From a checkpoint of a small mixture-of-experts model trained on Wikipedia.
Size: 12 layers, 51.9M parameters.
Below are experts of layer 3 (counted from 0) of a mixture-of-experts language model. Rows are named router (the router's row for the expert), gate (a neuron's input weights, with its number), up (a neuron's input weights, with its number) and show model dimensions 0-191. Each number is 500 + 40 x the weight over its row's rms, rounded and kept within 0 to 999. Numbers have three digits each.
After each expert's rows: "mostly gets" lists some tokens that are sent to it at least half of the time. This comes from a sample of Wikipedia text that the model never trained on.

# expert 28
router:550500446553529500445463529442544598533500559549529531498495531565471561501486524506516503518522610478440480475581492479466480432481471465533469532425584506466536470476504521514527517453517487481524482551496512498454527515490558526507529464534501505487578486520418481496517569469558507461450545534473475507409479560500538490423415608553432453451480518540536445385468523588492554439490445528507485466491528479480434509507516519512451500487493423548484516457521459471521497470478509560517493517500414497469559514470490524489539500455552452498528432506498496476547470518508532511
gate3:484578423508514466528543495475484521573565545493463522496458482452582514516527488544558435465530495529448524481514432493488516454450476497459541547524481443374500443522509484541600538521539505538507484510583480483549478495537487536512462443477569537546500473487561506429459455544558561438460486524524455529547524466532520526467515475550484487530552546474469546568454525468507480404472499513531501437539507477559542541502540449436481488498540535488494428493484549458526473434569498433437539472489506441479415449437525457473577538479514481520507488493534535507483500479479465514
up3:522464546520555489469394447480485438489415492497458489495551401529517483535486500441513527485552476513490511494471454497513464464426516555446557532451565479506521492558480478453526493468545513480504462506479534506541564519513503417461553487479518491460515486465510525428531478498463504594537490494483481475529521510535486515490507600488470494480492451493475529584467461507560529523513512549530491451446520506523499551474453422534548470479526440518458533553500498458493493503605492511497618440443648491523442539525560550512482447516407474528463513478545456510526545533491470493
gate4:531551488575585394511555458507467489509508495495490487438446541503487587485552513508529467496469501530482493492530485407450521486445459505500463476456515558470535465532479541476528452466498502474427542498416510535489503537475507459523490625497468458526526569504560494501470452495507489491454472461507464487499488530505624462519488478524548561421523450485451533501464481512466562519471472534487524524495468553499519501498500590513570490492490407482450504502509389515362468557466482479563504467456508503507561487526510493471469512450500460465482464544549416463487506448473521489
up4:523570542497451481526485490529424486507503446480468458520493514550552522571513533504584480545495513502468475544611428550462520484518521518505471470493452482483594472552464509505570447458452569462493497550520510502432493541530431542502473503524516487487548489527458502494542492527514512473545401543474536501452542511453496607512563460477476517501524500467535538539494473556460501520491472468535500503540496510583493440561427530577529556608519504483501497505513484435562546530511487458569527471516500464488497555497502427516461553538545481491476505633449502519469532457419513522
gate5:450501528528547539481544517412473504507558541493492475550500460515578467510497545550498412522480550525444494531518529499493476591522513511554488515491494495488511525457539476546511519478568507472610456506463543529480537472456510474491460488535561476513476474466481511519477505498489498457539490473548506524523515478509468435494590544492611567459467483532500446525481482511516458531517453508541559498470459564570561477484585528439512481564525518515386474490528507511504464527467492492546577527523480471449484428503379442466491469418547516430559482586486500546514457423484473541
up5:543457533552492545541480517559533486545514539526514493500512539499449544497440488433454544451466511442570489457493510524465523490444517484528526470505457470525546458532515545538538463449489514500490493537490514513570440547494436542472533487434444495442573562536506494447555494508491445485498472545439505476528490559473511573488385479520470457507564571491505522403555494510472519535486475466501477535513492474461422584492505451555490514499503514551557495459497456432486458523526510518437499427489519511498489526543560459479491541607457491570469471484516540493532579639436522497
gate6:496539513519502523564438520511437506445523521557593498427504458497484452475481525447513520525502523570414488481416473464499509441506492507452455521572397421493460457433584542471510520594471480577520411458540555504532554526485497485479540508524552531522491514505454551457549464473522580496455479479498516548523573483547468554502426503508501591531544403510505452453486551515498477501537451463482455437516496466485510542487508513427548477493543531492499460534449451501471483499570508542489538480485510470499519498553471479478545474468513480399520476535511499504514524528586524501
up6:522521419498477485552515438570454543476487566548430538465432458464488505456485469536467481557490521495466551521488502560525558457568494516478513500507554496508454493484575472500485541548502468565553468516486575550503544526489496543447504477591554605448556453508445496508535506536473501435451540533511511501471521466522549542481441505461470511513476498546603522506416482551558489529419541450536461498565468494466471494489478522533527540484569517455398467524507496476486453486495529578539537377461520556472507531552509493476524484458492481468444572530527464463510478483503525498
mostly gets: "°", " National", "″", " •", " ·", " American"

# expert 32
router:505494555556491536438486521477543545538541520557526499461478508564481520555493514460534558562548547444492544516547476449517528493558560464513465539452525554479538492476550539542539541441452484501543497531549547521490445506502547558494528540544519525504557461537459472444503558452549565467436540498472443457433449535454516427445461561560461457455499532529447447443444523552523551461452461546542455455531560488448484491532469555561507467508453471555469530473519484464487447459468459561501535536455452552451524506550520464557548537439483451446531462490507444493557496462552533495
gate1:436511505505475487463543438508485515522508548493486540486525469469535569470444517506496466521562506452488487569508518423599425427368546497517518513430505512544537514492525462504528481518451538521560566511483508575506463462464530486503467530540503465530565533538544455406538557435501472449513485447423470476482543475461479440597540521464493515486458527483498482524487528437460469523457451480626562513549463522502395484536480470538433491556487485553517461444488493473467463539526489561534567488465443470561512435469531475502482515511468451495493498488486493488475493519475496458
up1:553465542461464496474564442508533459425408540505453527512553522462530552476430440506484517518559526502476479537452551528488466465422520520598498534447510544522465508481541511476521497416475483514480480516472478440437464513548490479515451540446494546476500467485451478449532561504500520422592598412463498546489510458523446480543423474499499532445499493527485464462439496528501505538507443443543459480520425412517476491506553495516461472504503493536480511495460480508456542576535503539484505522475547476488515499454431516475525553498490481506565479547404465480519505544594448579
gate2:463540511564527564594499499473497555507469543535461462615446592557469549513526519516467449519536456475545494537543458500457484503479423479484482488441472468502559499481502538491499555473475496478514539549480474474463481513546580527523471494461483502467516484475508543456549521438432468526471458521479446455522581536490402541457473566487496540498526497527492529422486556532455495582519453571561423543433535522478515549495454437492492506503510498512538488522451468491479563511445517582552428448531477464459495510465462494450488472501577437485534520513539498507420504410499527513
up2:545481519420493483484501502507468520469521465534495562518498462451509494434443478501457484507617525499429491526498507508560485420445402570486522498499564485527508484501549481513450566515448520496525548515480506551513502440560519505479498547417547501425431478468485524514479476498512544435555506484543498452419545478542567451533524495531490460409465523537526450546570421466453512468459534517484518487497514518472574508494506559505489458443521521457481541494480556517541512534427527522551566472486414501487511557448610523505499448493533482542544485543503490556438503590539497512
gate3:447511619553524455472453428480466495498551532559527421489545442531517494508516406538463512509513470488537557486506517459471523531493511533518499494534522494499469432422481524472466493453454513527525504464512524546458508456503504510461509471521516538488463503499551491424524445554556563495494483478574502545470484557472502473489519586557436530455523512533453570462484503436504604462546507481565450394431482531494522496570491495520609486473444411575480579487492498550500532466498498480441548493491509477455501481531548527495568488524458512479537567466534523513441522451461490475
up3:502520489576510532465492497466503565461502554489471456460502503451462482517542492494518583459512425494531519518529563543451508560546520472570493496535532550482509440467541516486479480467522487503416466552497506492410440513503472570499536536431557497472479480549400481683540472529472413461431454459492510542459495508505460532469542473472515511483420573490417514501487391537463435478520450483531477470455502549569437489494479528484504539522483428477450512530515486506489476467477520554488491500532498531553500523557456491509482515526521495460510495492547559446500474502449450479
gate4:449508403515431498506510505422542460496573470496499465542486410461475514519517521546546493485397529445426524449510502455493433515503488529521479525438475470428454502467444520511491500488515530513467465479533548492521478568467488467490462480532473590481491505555475497509511500495557450544452495563488518508477463514414545547526479512560582447520488484519473456490423516517491532515523469550504450484474518452434478551458479527524502458504489440469541509571459552487541435473531394497464572453526519488564511580533499509579487462484423463567518599508504500471431512462537500533
up4:490525596451527465473511437460522477494429525511465530477497494470502496568569471504529534490542481489509552450486530569499479417554564538443523533486483528526467482397471453422503507516480537463506535501447492509511480517491515542566498557540508423586492573494488519438495534454507537462483543525496430510534490501492479462525562477421579473452478546629507471468574459498535518463491531540496557517453482504513498525490443478427531554459477441481518443478618533493458435427433536542495560465519509447507513518453502521499518503451519530426472489514521517495486532456509456478
mostly gets: " ENG", " MC", " Mr", " USA", " Ir", " Ug"

# expert 27
router:507494562549490535444485524474558543527543519559524502459475512562477517558488514457535556558549551442489553526545482448516531492554556465518466538450529555473544488478546538539532549440450489502542492530554550517489450509499545551493535537538516523497535452535451469449497564451548560467447541499475434460432452536449518426451455568564468468448505532526444451456451529555520548462452456553547454451526557487445484493528467555562504468511455472565472531470522484461483440463465460561496533532459444548454523506549524462555549531443484459449529458488505445494556491460551536496
gate3:494483521474555475560508508456515571515463501441451507530453472491521492564445470547512512517547475567472469524491476507510489498432488517464551514417494487514507452526566522474473433506482513478469505481627520559442481456483476466540535492516499370542523471535500520449496518443449516494519505561581451477442443459423552507531494506524458438441439481535413466522497465493550447542510457497511482542496540541484487570504506516497511526470489476508454574522528485556446560508472521501532551450414410538494481500461586571508534516510526513568495418553450501524543450461514522501
up3:539549471550457507487459584531453471510380426487481491465520524400487424476509462517535507510458501563516517466524560504517505514553514461525473471475469527455525509499529518594488514492461449451489490425415435485540487520521505465484421618564496502563502446450467491517535544562532476556487500515486468496498543505486489545476507525428591479504528459473543523462434553531478543512503547442519523585494536482482544464470400518445495472473497537548495451545518475483488497502457506474464494502510521532476507534510492623502497410474468512497521598552503499486505469515489524448
gate4:522566488474508526493506485522526517449473479525495527555561523485506575508527535482520494512512497440446511517513504492506523576477472557537526458552480482497441421520467503517478509440428473540566526564546556439485549495455525563497516486541507477522483536529517514517499539494552446517481527464456554462463473502514503591556429561550522509506499539489523489374466430466510453615473509529479522549527552493519561549569473482460522550462453470519460516486561484462526512459475510479481522530497497531428539571476525581454493541536449498451497543410483452486435477419603547542
up4:532440484520502528473492531488513458539516530471466559515444554458611568562462529560459516539548448462531447477540525532521471457481519521423544442507484507506509471478529485479554479543487500474528391471451489499508545504485472558497402500549436558517490493509488554502426544521478525450557498460513566454573494530567507587480494520520487494438475514485542471529483526448507527411457492512502495528462451532497476469453515541505406570456435599487460464525455540467487538398538514584512470508499567496495467520566523481544535519492506486500474570525467486527447462511471462514
gate5:470475500570483537567546532564497509473518480499441491515462411461510527477495460500516531480510492542527459606481478446464403484461476469485520493556534487454532538507507576594488437469517473514518503538459495479497449481514458479559502466496577526494494518491528496425463581426561558462547504490531456456457486493524498510511485448560471515429434555469504516521445468450419493474496474503527425529478533506496443490622475499497417508479453478524487479423500526526494509512501545409511534614541500557550497466531507473550493489391525474530490523480541498534461504538533488527
up5:493500501452455543498508531431470528537453510514420483565529493425508494467502524493505488473517502482466486437484522498466547476579476534497476450493513448516491517511481491567520530533495497525473457494466530499504562520516538461549573475547468527545589393529580508453506489514496477507465495491513496489468465561557465390523526554549512419549456513431535518614476562455532474539579506445455537486502467541479541483629476490467476527527538491458503506531562433494459438558535579498489500573504496493462476485521520487507498555504529513496496444456469524489479560583540552422
gate6:503458491530494475466532508516465552392539518456491496595482521526472545548522527492525515546523496528498492503514434567525508435535464558474413476567475592469487486406466497512523493554495433568501533565475463533518389501461540513489511476519526499494539462474463575534495527545580550513492487472484497468578494492526491440454534482544532457584522487515520481476497518484479452532505518518522478564490469525540482497491551525540413491479522485552576511476547403517454489454477491545441517504419523560458508481503540484603555577465493493450454525465499481519463513510544459581
up6:526600505476431513479497440490488517482503504497492589535527518518500549494508522420483515509418517533554462493471513534482513487479507437545469496480480505523532581581545571514439494512494474520499487530452500502593505436486528500486540452566519581484460508381491531479502450425510478450469492453516543533492560425491450475561486509569477511503514614496462549491462495503487608480515506555515512535525581427435450455522519488516422451408441528486460552472471549531493544538539482493490524455471503486473513477470475512502516493506466490473481563457491469516480468581543433491
mostly gets: " Dun", " ago", " entire", " Tat", " Olympics", " Mich"

# expert 25
router:505492559551485528438482521472546541527545520560524500461477511568479516556492513453537555561548550445492551518555474449518528491560560469520478539448528556479540492483552539541535550443449484500544492533554545519490445507502541559494531542539517520500539461534453471446492563452547565464440540500475436466437454535451520428451462559558467464455504535528444440431445528553523545460454455553545457454526563491450479490534469556560505473507456474562469530474522486463485444460470458557495528531461450550453523508550521464558550535441485450451532462490512447492556497462550531495
gate1:620502553497424496510456545496518474481517514504509521495450571470421429484508438513526512385551485532441439454486406452536472459504421487579533517491517469525454558520525503494516442400463528486509515484572535497503419524557533569470511462500473464508524509503527498506464498497464516525559385491478514520454485446548513509468502467514471472507495516540501560531473558464542467538480502552569465461498562506487459514404504462562464516494435546452448514521479484484464445501508436524534457511518477530406558438477513473567472488496504466547475523478526468517467514545536514505
up1:522460543503498511551558536480526486443534502434565521465488584489546486496575557468510466512474521514532509525486514450512494433491489597409470474514502492483531485501438450510490469550481530538490495457482538505505510479428494559446517539450509470530505493534573469486523457453508489423508596515538467515558538512442490427481536533524466461469467500537474487517487516465431488459473459495411529491510460526471516471516524490551438463521540488457518568495520512536601503517493568456470578433440530534576518468577437496460529539519502486556471470478446473475432608557566490570
gate2:500510643493592424557494489571530461522525495501529487521497515442474494515548490477493563406513511512479591516512479424502475486477501537481523445459500504527435443495523565523494521499536532476522483522544499572517448483486493454523473592483526453544463488423591511484545440492528411380386557504474470531461504487528488493494497518542444517522466493497532505440430509498524449538547463491481567479547556571472470444422495481492452539511495453520500536528517493482531480536510459512512500505518503489534563445495467538515540449527508524490475543513500587546527533533515534455
up2:507543485492463510461542497525470517527565503473425536469485504462454508510520491522500492481558389472464506489535536387564418516478571581440525567512445504551473440583452499501474532501540471494553544542481539449507513562487523418488453540496511452526479489509512502606509532487471450463463546464531489473481557538537406466438445499444498515507489530515475548475456508468497504531519510481506454501521506489537520572529467555542480496552494537454522448583487459531535556497485520497456590484502497505532562586541518520499548516506473515490467536513431497592461473587428491514
gate3:486477487609555529537512442519502486424581538490513487504428505505469400505525448540498548540496453469456546505467467457516527427455480522482513512452545501478461530458480461469495582471436499534504583471502455533435469504512501511448402530481511473517479498503620526552528538450531541446508413550518446515521493458499484505497517468551517474467476555456551527504425487523503461441481494436493451506526524462512513517552498515455487470537541583521553512582466515546571534476490469521531531510506474461435591483513438533540502550454557465457542517581492503512460518501505439467
up3:535461445529477603472520528535488502505549485555432515460462542394509501469555524482506469458432581491526547490437446509500557531518465503468526534429472518525449535528405487472466588502522500463486517495534435497504506497575464491549460528491492577493513445553569515508432508452487519598547550463485524496444481503502511528436537547452538496530448486473521479644540513436496501486521486486551505499547543475490493468531479451449490514504539514482548511560474518514505591533528478483492550536494550469458434505524550445527546459469505561545589520521521544546489498527501489541
gate4:516424461552492423438492537518537507532537520446522484460491527495510575495527524485493564532524463462466546471433554508485498526447522504477552420566521527505471584476404471519525443540485449455481500572547522486555509418514458593575505540503529550481515528487478439497477526470478475477434556617448533480495493479523469429536489496513463514482563515430494438483389438531533477455516504431512545493503473502473484514498505535472523543470480483509459590491510450513408524519511460554535458479483516547506471545448466512469541579495522533448415455494521505479502512510540490501
up4:528474549567419439572463545530551461483516546524581469538446517542488496451479418474539561533518434545549480493475507466405479484502481520421572486525480513544463501506549516530518531527482513570471510403423487508486502550462511461462517507489494457487484467472472503534431461521447452474458511419447498437440572503487539485506470503549429499511522525551533505515487592510476554497527479486486513500477546445493520510464542495458479525528443500401491574537520479469504480480523522509497554486520483487455496466528514442436638485542485505510517500517486495449617517505540552477
mostly gets: " Pro", " j", " Sch", " six", " Ne", " Master"

# expert 15
router:507497556549487529437478521472550546529538518559523500466477507568475520560490508455534553559547552440494550517548479449516527489558557464516462538450523553479541495480549540541534550436456483506542496529558542521485447505503548559494530536547521520500540456528458468446497557456550567467440539505475440465437455530451519426452463565563467464450501531527445448440444521555525550463447457552539455456527556491453480492532473555561504468511448472561469536478519484458489440461469460567499532534462444547452523508553523461558549535441484453449530458490504445494554496463554533498
gate0:507519501436563491565495509499468528462514510512493537475479570504539524459502536555523490506520508531521577460494456476473534457512533519504506593503474476509437488506508499533538526536436514474475500473437482335564505505430472499422511534511509541537512519460512516442507521501522365470459528492484460479497570557479475510586484508453508458544460479489516526488495459539530517505553468406526519461554569554509463522476451552502504527447506535529485516447496438514524474541589519621477472482484475521498540589467518516463501475459452494409524470529530419520478492499454547551
up0:550491540466498483591487535478555513518432514478530516452505538491518498457505464555536460512545529564454545499559503457477573547435515527466452591443456531537481498426479430510553516528470477566476578443560530514541484528484449573484468487481468482470465559492522427522497449514479498517502563456507504492468505522481519470565498518442522472543506450479541468480466485512467533462463402452476475508493471509537504535490560576520485480420472490472483495505477529470538502438563489504483493441554493447520496558544531488445450439489450530482546439532541521550459522472334483543
gate1:597530474491538509434530539486486503469520592495482438483490540574468518477550536403470499496575526562426514476465543491527474498521486485504466501511484509523513589501549526516496519490494424462473481502523421471523527507599516577545458497478522508454450468498532425421456573495487549514540503450581508483442479538524482451484544491531460515523430573510499572437492457498537505578483482488538545448518521514545532462469500510489534468435429527527589547500485501536478487479505487539511492499494467483462517499510500479528502493585498462503444480500561598502574532457579529580
up1:491489521464548529476554553552487475521581565516510524483551512524485451522475486459541489545636539561441494552492469504580531519519530454507462442444456526470542515500447528458564547515535536534444437469451466477532512513526516532555448477444529466501515465482504490456455580522466531434522514546510522503609560438548479486528505371538466503539462497514484541481469526486534444517559476496444539513481559553533425470498462493497525454473508466474445487522486412479549492538465497512549459468488488553508424546484601470461434508530519476509475440543503513517502473508529503533
gate2:551473569435503501395454463541463543568510506439471507582443532457510526518514520465523509553433491544472473420475532543515489499516497454443543505495537489521525494484504512483483487432554535535497487553553508527512501447409529452505527478472475471505567492529547526451466511519491429504460469494457487553446458468558500399467472557537498421519483510481465587560521522577492458468509483554432533413462492480472498537548512457520476471463477506575510484504480583518560495516489531563535512558491471492537503529514510550417451463512503476507573499529464482498595451431460542546
up2:547469518446560429485416524438446524528410442475437536519521482557493566504526417505495502475532502450516547488488502498506528508469494515581512451498578489451523447555551505570551477480515483479489504600553541549538580490523533535529498427466481473501438485475498540465528514498443461536565514500507545582471513490510515470516519574507487514563529527522492466431527462389494420509468456488437492490541488513458493488501518483541461465536489577442472527486486447419531482478487471485501460525518407583467524537466523516476451528397487540496498458532482499546490563483488469507
gate3:414593492610514564485567461494450443458481523556523509471473515409525462515537480516503445517464501484450598523493499501471490473486483519541469504484507456522484508504511532447456510501529521520551445538520512522536508463491569480528486417556546495432478553430507557491480514491525507454458529518533503543493452498484507536555485504539445489501481482529419534492466507468466464495507490482500552517535491430460422501350436546441585539450470418507516438482464477511496464511523437519549540558474567445561554546524534497433550510497494513460487518458512425501491506531528543526
up3:560539514542512487501516586509523452490445494442499488452521486566475491451489472528508546398542481504476501517508463507510528494536522461495476512551487533485481530468425495497548563476499471502517526471453532432525463496531487544479511524550475534552487411538497502551511497437508505479502450488488484489452568561511567433491549455471476513460446520506510519475501472495370509511504496529421477498582476564451576518531476511478430613498533504565452521609484471502490529512547493411487434441476500513487537388494550394545476518500509480533493467527470522444518530522422513469
mostly gets: " Angeles", " Ba", " Francisco", " Kh", " Jose", " Vancouver"

# expert 34
router:518460503570466508499483534489514553494526530514537508493531495597491497501429553430528567584508570485497598504506421502564571442566510508495440519491521523478473453529491507568517588393417463535579452567517567556516475531529515513482488499563485489483562506510502493470527520460528489499490569560489468511467488496473487451485486527528488524462502545500454482425486507501486509490455476527489451461533561531479458485494485477498528523529474493510485539449482507356518470465377489511451481543517482529458558458551516508585549513479517458510470468464459447541524484467571502518
gate1:545481506476534466446489461406475463531430545581534503553502542480559481532403482507543513459483504523460493540497500478591482479507520525405520509468451554512580425465478523478478549629501502498441512475509465542497513432492492491504501445520513521495427561433516507518512435469551499546483535486549539484466535478510527541488519533488436585537479487552584460444515534482564527460499442483585437496510543520411506447489486508502466575453559488541467494465510525499492495506558529463502443545550560469488458507483455514430475528482457531445551554517505486508514470497483444540
up1:478514593481520492444470509514464488550526518570464485500509537407477532579467516527551528498572450472509464475548550558510477539555495490535485468514479515526499499519477473523531518508554552447505565513481524533447453444505486513517507523447434576490450498593511551511477477591530483494506508417507526495497439498502431568430540465493429481553545504580507451455508485584449502620477481512483520479451444454519473449511494437408492527495487523446534526484425543503462465516540481485478475480469497488494507542522527527555443477569562503502546531492534472470488449479557404542
gate2:541471520460486467504425586552482458518441479470464423458493492505514515437499511481544500546472464505563442482490545513441510512566535575455465503484489495471491534464474505422614473531473516488422513441529505488524427524550537475531478461447521476460538474513475495498548435493531507517438545522572512526550476482441523458488553577606521498470504468492465444518456505514460426517536500547476460585422523488493487490591408505482521462439493485443527527463401481516447543511521478495489515530523509514532424450512526555497488450515523487468500586480463441524454456506529507473
up2:551496530467494505536486548535466483510531485560444423495538479503545424462467514505535482564487528465539497452496582529475483562556519544514460488462529474495562534463489443379571493532517485497420533503505476459493482488588528503522488496490533523412544519555487540542501455527555474460438569506501496485538492539479537556448503500501527510485567509467531518514427485531446384542484455481478469522450488516528480461576379554470447504499493536572516517478511406520451492465557491484496433560458534479498515499485480563504471443548515465527467509418483491511484486498579534441
gate3:563510472369527523493534494496479520565505449484536449561517500487519552473471537484474505447544472489575530492482515536433491479487489513404522561443511524473469488450438532489535514529549500446519500445494495547559491513470519537449502483515544492533506540525495491559501507601484470469536432476530408444489475568486532513522569506521517503484499556483506494518410471534503532408473456505558466488454469493515485565530536463470495513551559549551546429480583580465479500446498510511538487440461487537475581466491519494421530530585502528435508452509513479572501578490543556515
up3:479448482546535487501498466501490523555521513545570396549449487489514483396456466475510551470583507460497519503446466513472498462455489452557510502516534392500496437430496528467548499527479527421513450469489614517507525468486536468505490535553539504531510500486539564492476511564457437436480444464434432483501557512449474498549595515531510441481483473487510526506467429527550513487490551507477472419457474457486497471510473494499495513550502470540488391572573535498488506458446558471541484473495464564509470552427486515463520509521524448505493517580523442526532434470488531460
gate4:488554493438519471441406478523464622527449545530419499457452546458471555500529514467557430489430458526498480496506459452471534468509548467511444455501499469460531462562504527559543483502440435538502512506505552478504491509486412489453462529439476467546536477526499507515454502490488487563462541488510536414476476525448468483541478463538535443471484498504519489476479519452555538562527520515553419504508531468520500519530492483541562426478559481523414434474524446511468513477512493505460533484412508582548541550425425473543585522492474536481507482538477552506545458518513582501
up4:456519512509512601384458494519502476467502490443474476419385510511469502511551496551488464460501527526527479545546556500462532496485552445497503490559462525432503507492538546425550567489490480484548527513514495497486512562467425530546542437488449489550519566540557468512516556473472424438506484469473469500489552501498538480497455443388408493494524560398448517541561489513527494511530509543536519496507478474504500450572546533479443543491477541471514492504522512543510512412495440524443456458475450513467521508519454471537488568552504494508515509453576533503470451550579506498
mostly gets: " that", " he", " which", " it", " his", " also"

# expert 23
router:504494557550487536440485528473552548537550523555525497462477514563480522554493508452532552557550553446492554520547480450516527490559552468522452540448524550477544494479552536539522546437452487498545496536554551508492447508504537555492529542539513523497541460539454469444494554457554562472442539500476440467439453532450521419449451568559466464457500532529449447442443523550523548465445455555541454457529568487455482491531465554564509473510456474563470532479521482459483441459466461563496533540461449549450526506548520464557547535440487460448529464492509450496557495460552531498
gate2:489513503436460504512579457513483488425485431513520483511588545468501517457568501484485566489475557493466469417519503498488538481597436510537518500492524540524538490544462480479487541475509565451518448509546473465457455455481485483532481471524531520456500534591464496434530539488490449515494531483453514522493484497471533517531509497498471499495511531486606515522442569445491501573463481519465518510526484502497437527565480527515471544508505476564528400480546555510550480540453546510505583506483520475445541461649490413518481547549482458446551443534408470480501519497565518580
up2:465478546482485484525485432495521493431549418447524553498473557494534423469511443534555541561483576524461494509448540493556503445500568476519443469576444519499530494527460492507478558498422516481451471548421544450527500472555433536531508531562506498497468455565523469515497518489543524498486519548526508510537384553530570477596546553462481396503585441418524535485522569477491461543508501492468451503501509508477483521449440491454533512498530515471565466482532467496468445523577472519480447521476482515516521497507456488542484506515533488432513531508476455532515525447611513505
gate3:549514493451515484450485544533494571427509518541479576581561502465486512516502467534482488471489482497471549475509558563467494480450445488534483480482515592503484475573485521549474482506501498434539538486562540489458441549507473517447475522509519514526486485525495506487352488479524532432542517504451481464517489513427494527533536499549561501618454520516498519510467493491473550510512536533441483474514495566485495482536452483559460553483515474599493526413513460407509525432486526558564526520439502461500496516540415532578498463476461561505514541475511568422499457579551493521
up3:473491478491439491545521439467535539433413497477562510512521504572478571493487452521497452494444514525516477419463594559513482548516511471471489462467537462478485430487521516530493511447515495470468494539478490447481407518472540519454550537467470518497484514545493426514432487440523532428505550506532549506465446447545488563474473498563530548564535566530567576399576476494570527478475528480393501554490446481513472491457421516512550494531526479558517522465570538555535485449483521456520482498473539519563474466506502527485532502503473488575504466493518478555490485452600512484
gate4:505533541422551562523511514479520477443526491530503532508496416529540493401459537483465501444494552580510474520497593452474464454527573459462504542545535526512496464491433481530505521542430529412531449488477496500523484496539525474472473492450575533529546504527467479504538520530538472558497470567616468507434538482511499502420504518571452530470566499475434519503452583441491528479485474465530518495525530432537519527521562471448400465471466438572504433488471478544506490503526559497485555577496509448470467490485533511511513460547498463449497443511529443523527496503587499531
up4:512431540585532495511428472501536611471443566490474510549441472492600482509540475521518495579457551491527484441426525525534482519503435452450499524486447455507527594484482509511516460475489492567478517558503509492550567566477540508547537549481472482467520481552496447531516582531492449511491513462522476480450520430523513454457445458395519461509572504518449496489508481476491495501539515472519501520439511578523532469465523476542518538481507518483425523504529579518488438494512447518481426438516540530483507504563476546539535498551496493513495642496472518519505549497440511561
gate5:509490504491435486510499490480512572532449398484563434456485480547490445482539475485476471447483503482506477458515511521501440466567491455439540497521468567489496486502536460546512530520481484511489502589476545479449463446452530505574523433576505515540526496560510422487506501495515503526454442556503473512505463550474465483463454469554526498457544547512445524540471481479547500477421500424498582544587504452482516536505598542560507615491434483457390484544498532498541546566513540503549541488516476448512577526530457510438528524473539448514485492567519468436544485517465486531
up5:503503573501546500563474518540451507529512543495457527492432536539479487500528538513519507521547466526511450505515544510481502451444503472433530478522485550478614544490483412553530453478443424474566474508456523476485497451419499602498422493527439510499487527530531465467498498471463489550509493513448486487533517471565457481549475545463417517509548469472494551507487510512471475464478507486560553491428488479499487475487518588591496550410453385546482463549454479499475527549467392541579542549585462459512513514511464482449476489471463519503501511495482503461455465513440553542
mostly gets: " Cal", " La", " Conn", " le", " McC", " Mac"

# expert 30
router:504496555553487539444482531472549547533542525554526500463477514566475517552492513452533556555550550444498549519540480449516526496560554463522465535450525553482544494475550539542545553435456484497546494536552543517493452502502544558491535533541515526498536448533453467454494555451552562469438542503478435462442452535452520422447453559558469459454506534530445447449436525553525547467452452552539457456527554488453485491527467552564502467512456469560470534476520481453481440461469456564496533536461451547450523511548521464555544533441485451444533459486499447496556499462557537496
gate0:536446516517453457424423522484590527584489493473481548604491490451587479514507490480492486500535509467509533511504479510568388503488498531474474501540497492502447499508573434497495560479525537497454509501494491560498531542491562506512560475488484476514496506521547466502542469465483481512491475460502550519477500559531515414511400480485522463472457505578520460473510555486526575505502475608556577504527513471408525524500497495540532473465444496483573589536566535582503516509527507394540483553537501500501509482462497439507438529477459505487485502547595437451462487498541509459
up0:515462493447471599509612441503528508465567570522474424432451444546457469476523478478577517543479441526498408548507463541497490512469552448478502520434512525495578486494511507568484457458563545560548419515436466423496489475499518522454442529464419487509508458473476454490498493498524531484527565518521423502456474528512494557454487511485479506465518532518476468533529457546499463526582517504441544431497493506531548509540543509516596516515503549444462526478416520510470523478490468586506516454502516482517396536494479507507554505546430537463560557490479503487490482480513488541
gate1:533535423489478568527463478452450438502431593430505510404518597527511491536482519457551553446549539391443494529463502495486539515499557440479495483489552430541522463557452480496531532551497478484556372536443519557559514509536503493514554509514509510537492463484577508483503448532565529551523509463494459549508444502464479537434513544478462527515463514524502468485484551436489482505515486504526497475496478482508517537445507438520566498471491500542509508528553554548552538543473515530535516577587450531498499525458454452535439546415462478544505502485458537519509499537451496544
up1:475478499471541520537508490557519431488471494488488469469467603486485568465564492461504476522465515504540486565486582531512384468506508522539505497461514530441520555488563553498425494445518381473600506463462502470500499534470519534497538427484506512459550548546503532529527530521457528503516509429579487461521483519519505441441511505462471553516502519521451511428529524420498504477435496482455506453529432457524547549559433485412532548432462470533527454400517492502516537465530531524525510514460576484550496503500524545533494502476481455491504540504492563523525456478428589542
gate2:490478576472532565456479475482497489540573520509500528480482561492509493548509475521448556568558540530468505482507512542498517596490513532500512485533534420518511498481542547489451558493504476462541554507513488497498482517441543496402491421465498546490517475556473466568479461583465437501427480488467519449486552526566509523494459478500481589480432545461537523507519477478502565543427445524497535485556495529481436574523514487484509531495523461541480503470455497472487502545515541522486505596461628468446434535413399471485534436464534531489452483543463513463474525465440554466
up2:475476487502539482479477502502499472528543474588517519489471493484546532496520414466543486563522533518504498460478496538464472490522488475488559515532438572535512530450509561482517503543467522515558441518476520528508458503457561551535527484516590472496497421476506532455494553486565448457550514498460436528502580396445443560488465494509540554504524439510520505457541497477445484545527518468484487549551547584439453539513514493454456495531484524531547489571453581531553535517490459387460487479429571400547572553459516440542559464537500445510527499479542484517477549483492527439
gate3:455499508505510532448509510487465518472506499455520464496490476518541523468501486475499474516585490459562480397577536607495482583534446508583454499452526540475529441489551526559506450557521491460483458540510513474522516482501554489494441567496434478506499420485495501502563559497494535521536491550503444496499470579489519450471461459520489539518449431477490489523428514523527529480584519519471448531495487510427494489506506517449523570472546396512474528462504384479525514512439502501464556485501496497462560501542499436513380492614547501501584516527531499498514549509447449509
up3:519502398520513469483474474504466609522472463506477492449425518492541531523429528468489493438519469515479427523559470571542477548457508560475503427490527528557527508511572437594496461546493492402545492477523517500439511513486440517438492475519459497453544499448482472468597504471496535555512461479481486500446434552539524471450441459514470500509446488516442539464456522484547451581520477509495476567551477467445517459489507582442507465514528474484497475514512552438521503539403471545509572486537460478489531522494478464465478559493531487611482518492482524427497524526509436471
mostly gets: " Mo", " Pal", " Tor", " World", " Ak", " k"